Below are experts of layer 10 (counted from 0) of a mixture-of-experts language model. Rows are named down (a neuron's output weights, with its number) and show model dimensions 576-639. Each number is 500 + 25 x the weight over its row's rms, rounded and kept within 0 to 999. Numbers have three digits each.
Before each expert's rows: "raises" lists some tokens whose logits its average output raises strongly, later layers aside. This comes from a sample of Wikipedia text that the model never trained on.

# expert 21
raises: "M", "ub", "R", "G", " |", "ul"
down0:536536528538498523514517499521477464514519532505498490464468454476476479520581523520529533503527504488485475524506532535483480518525515505454462474490470480489503503479522540520513469505491535
down1:518532485445494464465529535497556470516520514491478479473504454513484534473473525499505473535506500516517499521472468503463508501506489495487524514476479481471510550472493457500522496521438477
down2:498476494532454513494509507490486488534481498476502509505545549498514527525496490487510476485519491510489489508502492491489512460460479494521495518508533497506504551505510552514460480560473456
down3:519474494532475502524489521522490459474525506525530532529514450463506504486520508477523545450471516538492471546503482483503533518477498529533494534480513450506502514456509502558495509472526470
down4:491483503527549479518500482473499508518540484486545477499432484500498489559481473514522529487472486487497470489528479530528492512521501458503521495493535545540489497482445467482502535477482501
down5:517494487538524515488515509514516526518521466530549510498513508475512497486505505508551514494456538500509504555452436505518458505535475478504527498468500487518489494470485518521508439494514547
down6:484496512494463503508461467490481527512547488470502529515498524541464509478496464536506511478480481482477488501483506476503481460482484526488471454507456555507506485492477474540470467474535462
down7:489500498502514485475539512508485504501477571473505459549540516544494512483498486449505485487496491495483472508506469520485559507525548516489513493502490488504510477524531483553518448527496467

# expert 10
raises: "qu", "outhern", "ize", "ne", "n", "uff"
down0:509473570433490518527466533506532507505520517512479540535439506466480513512483521516498509478468497472474516509525504487463514526477460474563530535470502518504469519485492466513529431494513491
down1:501476506496521493488516531476501496456481525526508487495568472480515478505515516517508516475529441508519506516517500545525446485541492524478474489531488474488521526516488500502493500467443444
down2:470514464545515457491499481493485432496454529531510471520487506530495474480507477511504457508527500506517489523488439503504504521475537489482524496511480495522481489509500522506451502504462506
down3:499515497495517461494507537494523499498537507506499518499494505486499456489465509507501483483495499497489501471511474503506459515516505484530533485468528475500512528490486485506457495531510475
down4:486467479510545496541518545485507453512493518485485552478514510477502500485466489530485498526466506495515494523506504480506517510428463517540499543529536495494474528464492492490478491443469456
down5:479438491510514560533522452472510503481506491530504481491502480518524514507513507468453485492483520487493478498525487530509515524519499515496552476523529519546508531477458536495481518495507470
down6:563527506456477536496530536454515485499531490501479511488529502471507484477489493499499471474498513500493522499503526553489448505492450514509511506504485497480475482488504510510472468438526537
down7:483479552529471484482489530474520485497477498536493479490497541509532497529490488484510486504477507454492454526457458463506494545501470485459485475548533513459547529499511479435530481487512497

# expert 12
raises: "ould", "ott", "ust"
down0:484518481513520489504515526507501546518534480481491526465522534537442499498471490483464536491448493504490507513464494515497502506554498508479508519505505509471535499530518551505516510495501445
down1:478534504482519534540520483516492502456467488543496490507485485503495505458504492455486462482517452488474517512494528524512511510507522499470526497470511516479455481472509546475499485572456483
down2:483521524501533472528511486487495516527505504560492530482502454513462489499538527509493488533541472541531490495490502541484493476515501517482493467499511519478515503475505541513491506529503524
down3:511497510536504489482484498515505472489496476494495526488513540491469521560519488495507503516495533511546501529475496458482475477509520556463529518496535505526515467538482474510463523473528515
down4:503499500519525487507492481508502449491538499523478481509467487531496488468492505473500533513519502493507479468444507529525503489476490538477531499538488507486554505491529544487523545523491544
down5:486548525478472523510476516527488516512470472470526500512555525540545509469511487495522495515493499458520524497530519489500551509472533504469494491475512519488499476512521499501475519515540520
down6:470509500501488505513510469492451511505509448535487481467515485522499492515498538466493507496474531464509485532537501516484467509501490518524541474513493492444476536459522569483529510526494491
down7:538511467460515493475482555516524508505494519462507501509530486496549501513489482501514484502492512561524517517520481549529487477500485512455510500516500504526502478494507519497547473536482480

# expert 1
raises: " its", " all", " most", " their", " four", " two"
down0:553461463499495491500477515487511541480522519445522486500483472501506532474470537444529497479518480524510521539520496536496486491481466515475459469540535435532521472488447463508493527474503523
down1:497502548470505517507479483498543474493509483518487472513468472487497491494486471500512519501477512487485509559532477430515548490531526523486477520512503506492499533465523508504492513474495552
down2:501453492545538482408494543460523499433514479494483467562498457501506525487492499513518495519481527520497480444503474557475512494509470522493501504521478529481527509506506514502508537504491477
down3:472501501517536496511468521481460499549524483490520503494503485478509498505463490453495515495510470485522498489516508491502539474527511505497504496485467513505496518482522556515498493520498493
down4:494458508501535470505516507526512522486474433548510464521512493465467553475544488498479481500475477461476477493482457476506505498471518492507492537518497461508528473501504546528525512472532471
down5:486547509478534499506488510534455514489494496530493494491510507491505510570499463470488524493544508507487476448466521475510523509531500495477486515475496556488486484484511472473483505470471478
down6:502505531486553521539460546479482494499491518478494528472485519476512503458478496541542480494490529484472491495507530494475499478538490501502517484512514485471482522467466473484532492467481477
down7:542464468482525492522497425507509516497529483478521488486498485471502511536515542467519499529508509505454513521516500529474540512499510527461537487570474481485505534519489489480431517481541541

# expert 31
raises: ".", ",", ";", "–", ", and", " and"
down36:523554497543485507502478527540533541492492499475495513497475481495515527448509507514524472520485511520544498492481538558483517499544507473503477533464472534480510514552489502494493505501514488
down37:468497514507451487503537522469477476458485448519483506491502465482489489476522497474489574524439563478469487533535503488510475524527509495522488481492465480499484499479507473527509532476487484
down38:516499490513464477477522487480472496541524518526497529468468484509508490503449476470502521487495508469492517482465488496484497565492513514485433469472535481520519551519512460504514512541507520
down39:472527485492462481517483511537491488463486476502517494478489485489512519504478510523485501520509503492491493479562468512537505506507478488493502499505520513495493498513491476514492521491493525
down40:482536485437483516493451499509456514508480503531455499501529522477517549526504501491489481488524480504503505479499460497477476505469530495500499548508514513506487519494520449537483511537509464
down41:465465502476469533505546513428483515514498518549507525502557505498451509442495489461521474492520486475488504518470573501514493495523488541494496478512471497516527516529501503518539514527499483
down42:530532502493500466515525520503495539481527512458476520484455504521528464457495469537493464454490507528576495492499520542519477482510475516494480559521474468505501500502504527475502492468504511
down43:501499471489511515538513469502495505523505516501522500510498543527562500535479530505536531472498471512520527480453515531513484507503506494491518511479494476451515502483450499484497502445486483

# expert 14
raises: "raft", "erman", "ird", "aps", "imb", "ues"
down0:499516461458466507533512505544502506477509483488493543497500500464497448464518496503496526499467502501497492520533501502507469517505484451531549527533447506458500510480485512478511457518466515
down1:516465467496485487502507478525478534500514526498530495498547463466508499519509568453496519517457538534487578513506512463510465501482508503561496497525523501515515469498471573508515485487495466
down2:442468473527522527508497546518488506487467530549513507516514510531513504483530540507487506489498514455502519521537548464433464498493497502486574483493519484473533525537520514498539514511500475
down3:519464488425471504466514499475479529494476533508502515497485490501474547478491465436536481505515484488508527499470469504467534475549539478500492528509452466473511546479511501534490514458453498
down4:476513510460481460518530521499491514543487467510528499558487483542515513506515533525516529503523523468480474495508514513538513545519443493535477545502477492487487533493521485509482507466509472
down5:497521488522437466505496519493507465493525514516486497530499458532487478484445541508442474490495467506479479522530512515520497453504503527529498520465490475497471502476480512487510514490521507
down6:498499515519540481504502527475513479530511530553484511515480490495531502481503490517498479520487501479506480468517504482510489527529492439541492513543492516467479509493532496552497467482527537
down7:538518541514512506512567494459534514498514494490483475525530523537492500507497490496497534497481464493514553529504507489525474482540510558555514487489493496519474468536520425521472521473478471

# expert 18
raises: "- E", "- Re", "- L", "- M", "- The", "- In"
down0:526513520466529534530496494543544515504441535471510475510512475509462496488485527526495517486481491532483534501490470524526493498478477555508501514481508468533501518461500541488492507509469452
down1:496532513498521448533477505486505497513504501523526533499542504500537511527453503502478480497521541498523444532548547493499504512527511535502455536460487500484525517529528534498491492535492474
down2:494496542493468457517526496476526539502497507491525485486497497580485492509522505529463530510556457460501454492532479467519508491481506466490488522494511493505492481459473509497534499506523521
down3:533462497495537520506440526467496460446495525478500474501484478499506496481524526517539474484500513471510498497498459492503518538533491469537503485537497520513464516485500521499488531492481482
down4:513483526540505509512503477536487501521508494502508494519536449504521551496521472498472494515483484508486502515498553486531488530530513478530511495543498505509495487519539483468499498467485513
down5:467512511505497518513557535529513499480490533508513514511467465477480484540503504485538511499491491494524469567490514493464475485458498484511515526512497490509508558515568494521504491473480516
down6:487485457481487525524489507497508467500477499496493514528530521506486465501506507487529488533530523505472529505456469488440495539539496479522501524513470497432458506527539536460475500476495477
down7:471511490538492526479512497505523512495461520492463515483516504500521485466524456503497464541519512511494517479502499508497473527451500526486500503515460509559474487518471479491461470484483444

# expert 28
raises: "\n", "\n\n", " R", " ("
down0:510488504546511509481476491483559538532502481529542529515488471497544483495487494496452509502527513505517502514479544511549485517506473578557481503516476537491506509510488511463493487494494536
down1:512455500509528508467530517523531491536525482493478472547545461513503495521509458436487518495490504452510460500485538446526527536532521508484487469502495538509485497482533500517496502469515530
down2:446488563501452509507534484498528496463504487496507479487504478521478501483510504489532486503485498538542491540439492448505524514500510501501475488452515495479494486446530522543487565519490491
down3:518436499472504515493509523509477477471501484479516432489511462531516499496535539532485515540474500530509476479490503488512488523509455507510507450516513520554534520517499504498488484490502517
down4:511550519570522496476481552489482501491469517479518467512494514508501527461529500501520531504474482490505533461494520527525494480517525544481549517466492543562502486489489518498504500540496520
down5:475525523509493485528512493499505483459498492500476523481545481489528524498458512475498496521450470524475531508524433489515519507485490471498504563441548493476467491486513553547502519507464496
down6:464499531547517449505497488506481513473511489466495472532478517473499519493491471480493480528482481493532519481471509509515495465504487462518473509511491489514489508449509501486496493490556496
down7:522528490529462512498507503503485491518503502519491525490547529489490511489551517491505503500507476456526491503486503543533477486485492526485487509473498501475496531485495506505436513506491519

# expert 20
raises: "c", "t", "g", "L", "a", ","
down0:533542511468490491520534469457494481495509484487562518481509484500545494459512490442491509476547502503523506534510518494549524515531522544500520558471457500475483505525522467455481546547474547
down1:500542518506501510514534502498486492528489523486506496514432499502484495468435506446460490546493473483520474523566531519515480502538521502484543541507525541468507467479505496504546478523467487
down2:497515534491496552489461494527498508480515510509494475468519539492483522541511533501528503498484524510515473539494503528478473493521532501502510502505511465475504446516493535406515476493491510
down3:461507578465512445466456516491471493499528509512475531476514508539523481532471516471489510466536563562506467556488497496496468474504479520547466528485478516503508454507511493498498508510432489
down4:507484493500546458460480454517525473485503517496555571514535511534540517533519532495505442528512464495501493471504539504540520466503490524507497511507470512521508509485518538496490517457490479
down5:526475516527488513490478479474511557525475476483502538495469524523452499501494479557476528489500528511526467546517515494529534495473519485514453503456548482476461509504471478530478497517501491
down6:515499460450519529516512537562492456482490518476460467453561482554466532529477473517523493521483507498488521484496532501475509501487526508512513484527487500457518491474505504485472478535500487
down7:493479492475540565580523501502517518522544509495489489521547550491532494483508505557498478459459485495516527501491511467470437516513508481469527505515510481465490508512467484466504542561527536

# expert 11
raises: ".", ",", "–", "/", "-", "000"
down0:506500510481476546467464539473478450497525502556568529482508541500494487514507525509475500527564515511520473510553500491576513512464474534460497536515412528479494541488515478526545490531457498
down1:481509505489516492526542545507472466517560525502506510524483477496530529487520503474508493490484479517510523511529473505497502462489475476494491476507511501499465527462480572534505521509497496
down2:496508522527514513500477484512489519498478509503491519519501480476515513472537470488486499469495457552512473490529494478431478479501541492509500495516484494522500514414469510476527504532460500
down3:475528518529532505534516501484495488459501516493472516514495510482490492518489519476514455469514530493521514492510469501511542464526513484485490487482481511494510503511508496531489468572464559
down4:495527481521509506503475496549539500493484478514505517516487459512474465490515502521500516540465508497520488500486538499505452488525508484517524510488553510543552503500471467543465498498499462
down5:509509494480531504504516464500495504490495508468517512503529514504533521486452545468533496540487484519458540514513505477508505527578469508522510497557508541500477495463506511497523476523520505
down6:497512511492481526491477460511518510491571513493491525490507482506481542470524519471488513508482552507455479493527504476467510546466453468514546480493504470462465474474493517484501554538511518
down7:482522484494548504513476526505481495517482518503494492494517489507487520486491478481498522486515498526486514489483498502460494508505532468507492470531491478509522540493497530491514489486511518

# expert 7
raises: "ub", "un", "im", "am", "om", "an"
down0:511491497535551510460544510477442489512477507500556508489503515499475545512502522492502477469480529464452481526523485514494473482457478488519471467527504517530477483501489554538521509478493460
down1:500466491513460507489467513491484488471502526490527529477503529487489505521502504522515504481527485499521482522461489514490481459478477497499482483470529487543535477469472488481460535497542545
down2:503534503455491468481517438502534543508525502505484515465508485513516519518530527556496456472507521485478481461506487515502508484510503509527494505519477496487517461500535458494467497540458499
down3:460456446495479501511482483521462489506490507528525534486503513523514485509504504538474520486531475488471500516477510519455504469513503499513504444491478487471497538546475503477542536510491497
down4:482506514470524471486452491470529463538524490474513500497478455557492485522453503532541514492530490475488505468473506508470506481488528476487514488486505443492513504538483460555489514469513457
down5:514478498563517498493526481545463459560491464524498467507521500517474458554526503471478509477521470520495510522452506525488519473494506498469491483493508487508505499520497502428518505500523508
down6:524504515557477453519491493503481530504492506513494510501463522508501498520460506549451497550509471492496527562458520504540517516500545501497475563532520547486499508484519522533492504485493489
down7:491482494475508519446483550485502529491514518485492481460502509493503479520467539478522447519482486471525504519479503437487489494522493508459543492508517494531510502464525460533544461518513528

# expert 9
raises: "o", "ol", "ast", "ile", " drive", "oth"
down0:506522474487517484507493526520498512512455526495494503519488498449502514505499484506538484490504429525461486478534487451506505475499532499444476461463492489515508517481477478523474509521520471
down1:547485495486466434505504519551512506524495482438480493525472467533500485517498517515501511519476528493512485529484488471474518476492492516511493465533453489507496526457482482499507514458504516
down2:535489516530476511506478502515506466511477503505475477507535539456466461494528540539500519526524489519511559537485504480503501503499493513531506562501513493516511521490481486513493469473486520
down3:530534511488541507495468497487517536531505539532523438530523496497521526545488518515501482483578538473509488512432535560500488466481512457485512487420484495508477478488498527494492469499487514
down4:500546505485481488488534443526448486523443505529493572507488481488513550545490514494464487503470487497500506471541512468490496564510534485510486494519495524473486473518489465511436503480541478
down5:478533484483526481470446476479534480509511519556465468484481505489508514515512512503498513520538546501519490499503436473475535495478487493520539540517527476472494523519519527507450500511532539
down6:492555463529547453494515505548537505491528469532512497502499491484504471562475519496486518516496520510539534462498526524497504478493477495476477508497487508495469518519505479440503542498466491
down7:481505474513483499535488464493506559522541495505514480470494541493484521528520504500536474524487489475517469471480532500505488536527525459523501477544500520542448549505498476505508464524500492

# expert 30
raises: "\n", " B", " H", " M", " N", " and"
down0:493468496535504506475524530459527488508481505511502511510521443506505474498456454440512544491476498464520457507497450503530483499538459503498536513513515538486534445483460491515503433495553482
down1:530518540518530458500517496515517510514505487492550489534518490527511519527489538460490444547500522505475519547501492476510512514502478487514523519473533483457501525505497487520514537519508506
down2:495487488454471496491503456475470483534525535508448468544508476551518515476501487487479500484460464479514473436444461500528469485521521509523475463528500521493507517462509477529508518516542487
down3:483452530466525481518548527463504478499512487517522481453533471455534479522516489477482466504487495505497475490465477506496483525524524510504526492489492513488484494513501516501468491506488556
down4:522517495523474476523498510517500491479479483510506527458508516501474489522496495477445453482519513525485525498517514503479488510475476481510522481488442429508485520519449510481540527499519492
down5:470491502497492464539521539510532499494465514503485488549454565494502480482479513511558478470488514492488523506474542512505539459483442497514526500497470516511510526538508533475489496484506520
down6:515528461542519521502499488450529466475533480499531498495501444519516534555495554515494518486477490492518531521471498484499475528468504451493484514512492468488515497504519469520504531539547498
down7:507546523450522478526490466459509473501485592518452469472518505506481436518506496466486539477482495475534484493476523514491490466490473520474519451490473484539456510527495478484494535544519483

# expert 13
raises: "al", "ir", "am", "a", "od", "ol"
down0:484524503517496510509474535489492555501529478530459470494476498492522478490512527533488509531505506516488575507494498525494493519496464518512509495477474484499504524539524535528511478486488501
down1:490520496502460459503491514496507507459482537466497504493509500503519508542528528485503467484510516489493478481446558521524532463457520487460487554474520489476525469526513490527484480508468473
down2:505519511501481505478446486525513527494503495521477525490489485496501494540553495501485494510498520481486499501502500518541556507507493509513502538479483486479485512451548568493517492514464530
down3:494531464495481469498489492502460530476528485446498456445515495478474442479506511508527493548543457506556514518511489465472566514441470509510528505515478480489539497468514486512478457501494440
down4:482460486515482513519480515494452479477511499510501496512504509519515509499538521516529479444543488580479497480510500479507499534490519539506463442456468495493570538474523502465452483520498496
down5:531476520479483532446545483490471509516513508523462495515464485499482519516452546536526500475492473498553500498510478510481483498521485486510495525516491499542542502488446503470492497520509512
down6:574475513547493476498503494449553525451489496567445550507487487501493481508525525491519484523516517503494510494518488474471549469484463502509486521514474493466534521471507480487527521530494463
down7:534501538511483521521477516485525506471482504474495544514487490489468443505482457501481510514510491525514517534528505493463509505490511522506489509467520456542500443524505531508523505503419519

# expert 0
raises: "ing,", "ing.", "ing in", "ing and", "ing with", "ing"
down0:517472509513505504469502485522536520510520525483516485464501515502472508500515530462485496523523520475501502445493483499448522525497503454528497514510500463548491493473530539524496479515497509
down1:554487538486526492538555514528513512463523484506462483488535479498499481472536503492475496480534501512487501496538488469492455474524557489514492505493485528468504485518501527470501521516491440
down2:515534498492538521491457526494511534449466494489537499500463523510437490466479486502525488489520530529496519508504486482509473523478466530490466523529463492505512494512507521492499496489488553
down3:535501470497468516529506486503551489491481474543489524524520510511492513504481522512511439511489503502481447507467550491478457537514491475524471489492527501504481505485530513505510480495471468
down4:483455484497493532515434504492450503525529479494510524500487488505479535475492531496512437488464545501498448522492553495512507482457484465509531514507500474502518506490480490456528454463496546
down5:469499421512516502485538470506486474492540516494492495524458505501495461504473502497464523474471504460518489490479498605485522453533508519454506488535524487494490465499508548501493514483507506
down6:503495471489488518468533506471462490522474501492495490488507448497535523507497496489476523510495510444488506498494472512530488511504494546530463511489503536510489501517483497512511477486477510
down7:528554504500482524466562517509530524478530486487514478523504505488465483454455537482503489523453520480505461526492509474470561460514510512508471509500471501498523512513581495451488558540498496

# expert 17
raises: "1", "2", "980", "960", "990", "970"
down0:516514514496473474496569501502498474483486533474537504454506533524506492467515474487550479509466519547523475515472524503507512492467501500527511455550517471499520515478521496473501507493503449
down1:474498487447495529508505568470501425512534505483515508510496485506502552510466531496515504474438491525480487507545492506496514517562553523472513480501482510554466439500490479498518477512488493
down2:471447560509473502531501519531471482492470486451523500464476486455499483522485477491522541509534518482478503530512505451466512527506482514545516531523457489510483500554482524476473488519503493
down3:491506465501465490506483535483484506533451488520478501519475553515519468514523571451538503472531488503522490469558468499505486496497454523501490558451517511478507463526438520508477496491481477
down4:547530495543510510506538511492495505509491500499478530497465523452519492469494512459498498489550537500504507520521512485511506520505554541461525553495483534543508490479555504497483487483494546
down5:543493526496495503461484491465488496511509519471506496525469447459474484472470525476501526497499523489490527484489469487496576485480495511497523492499522479503475527516550510479490474502500534
down6:486459459502549567491510512480509477492497503505494479498508502479478502478494476476528470528494509503514506491486441483507514457500515518579510522503529484476499492544480492475498546502469495
down7:499506503488467500483478539558484394527437535500492485522497460438457495545506499470494515506532505507488532532479497503507481485503526482467517501507500468528511439527454449521480479522461511

# expert 25
raises: " ", "1", "2", " C", " S", "6"
down0:484526559493490475501477474526498501479524462469512479515484493515515521505486510495503477501493446479499480538472488443488499480501475548479500511483490496566523568514476470500545505503479532
down1:473456488519450510475445503496497504491498520522476507525489509526493484536455500548499536513494501539503479528484469521498471490518511490536442465488523462450460475513519488496486476494513477
down2:469505492514509459509485501480540511490510496500512513505494494513523466465493526427532470506463500522497549478519533499491522467501500522471524465491477536537494511495518505510488490471505504
down3:496471487490438500471501524504519544500503484500489485521518520487517451485489532478473517465536483541479498469477492494478484477529523502502494513460526496507508533566514469483483488464479473
down4:506487533537512508513477510507549507505426526529466503513495481469443518497439492487534552485510544488502504506492510495499475479555537486481459526493512526494495485472498466446496448496522486
down5:509460481549515518500534486492490470487500495535480503512514457463494471490512516499495532449557538448484490482488463498503477488487499569500505523477447530574475510524526471476458487512489492
down6:517546522536525484516513497499534541488460495519485540509506541503479505521462525465458512475486518478508484505470535556551500530460502513514505488506509493512508453506492506514519489521433503
down7:491496505478524502505507496501517492516499477507521479489474492513488505501491548475495502502481529490485539488505501454491474522495510442522450477506523483538527494547453501481462533436493496

# expert 27
raises: " W", " S", " L"
down0:463462506514534482501492461511495513498513522497470485511506527484459499529474477476496500484547502462539480515506526477456459563535503495491479524499528493515491496470537485529483466482509501
down1:505502472475530519541457490477509480501513468517512514538503477510497524512501498550502491475504500500518478502517495500490498515527504520507490483500494518477519483469503520497482454506493525
down2:509472517536529498487478464475494506479494489485468486499494511520500453509479491508513487521490494482461501540515449470500499495514565529496534497528499519511521477514486504507508488569508482
down3:486529473508497484478513518525499515457479498521451528463529519508500525514479524515484493523518499513501508487491502471527429488495479518483514510583528480512498524482540440537541506508518500
down4:502524497517451494517488502559556474498475535503494486484498499511478454528517505526451486479466494522529463480541539510509489487487502512524477528510486497498541458514502461496470499527500481
down5:504501505486513538466484491480533487473502506484534510537475489470501571503462486522533500521522502507455488458449516527454510502516514506508482489510527534509526517523516505457528497514501498
down6:510486517484485493508508540459450534507428446519466542524494479524446495485482482527490528498511513511492519478481535509484466484499510506467515489470492497540505505519521499472475492464485544
down7:503539532523525499500535499489560497547489523522462485541485450487494517510486527516502498504492516507497529497476493490491512508519470513471480471484528456497507477503471475503522494494433516

# expert 3
raises: "\n\n", " The", " This", " These", " While", "\n"
down0:490516525481504498474525515528552511480517521493504507482485451483485511506506478458527546502497511540515479511488519527486541453494444470487533556480420443513499505490493478495531467464482481
down1:473513520510516511491525486540516504464476486488496515500494521461464493532465493481506476488533520516486486440463529477530502485496509473520505474450496476515482496552488510490486498497515523
down2:468478533488507491506479481457503503548525497471497503550519495434506487533457495532492491480468500517510463508493516465557522485533482536485498480524486518494481490517501550569489479493509494
down3:543500524501500501544489472475511504498492534516509461485512474482504510538478534540484500447455502491456498493490473491491478511512487478481493513490482525525477495543467491489521502523513481
down4:504499498464502474535521518488484491441507500495497448496480468503537515523514560478510489482537477512520505520521475456555490543508479515484503473556497482491514496487513502493530511509523528
down5:540492455523468532494521483482508463501500491466500523486507542517499517521490517442532490534485486497513522473490472523483530499539509480486479457502502547479538502464512472503489535521515489
down6:515510468538514483548482488497459477512529526504506476491496496539503525519521487533546485524513502516499471509528465492527451485550460497470533510519508465508504478517475498508465470533518508
down7:508474503533500515500522481542518494464486500538503537529494505467505462550500495519486457493496484461534455531466493525506508503500535559530481534459448484525511508476509522537492508490490498

# expert 6
raises: "025", "024", "019", "017", "016", "023"
down0:532484506472498491531494548486512540491488477548513485495499497477545493522519548531504489494497516551522506455536477547496489505523495531507486505529490525510488505488495499518509498476443494
down1:478507480493514505493525491493503502515511467506518507514514495499522517516521472537468526528505500489535500505505541485499509528538485531501510482474485535496477533501495530521499494504526494
down2:588519478500478507517499463460486514488474461440495497461443495492513542503533495490483475509491493486504505492514517527492500478440499517514473537513502465530493518526491549494522506553495514
down3:478546494505505495503488517519496431524528486508502480490477527535486488488516525490556519499533498519511490474523522512509495543504489468485485503476456483494508497515495516506500468446511512
down4:488552498500507478468474511517491455501470528525495491494504442497513530523504456500531539538509489476472509475474509499487508509550541515517529468548558540488507508465487523478518495500501522
down5:483502518466520486525510514484501442522560471509494518549483511505507518534454447472479517534514447516441510462484525504510481475503487509525521501500493492490486494516501481493512494492490447
down6:495493463493479433541472468523504521533511527533520475482483532492503512478496546496551496528485479449486538522507501505483504548469507497543512472499485504506552514469518455503458489537505501
down7:533526500495535483510499482517462492483515471479540553558499492488492497453522504480510500503527483536545492502500490509476511468540459491496476483554509465476460451507502496517470495515483544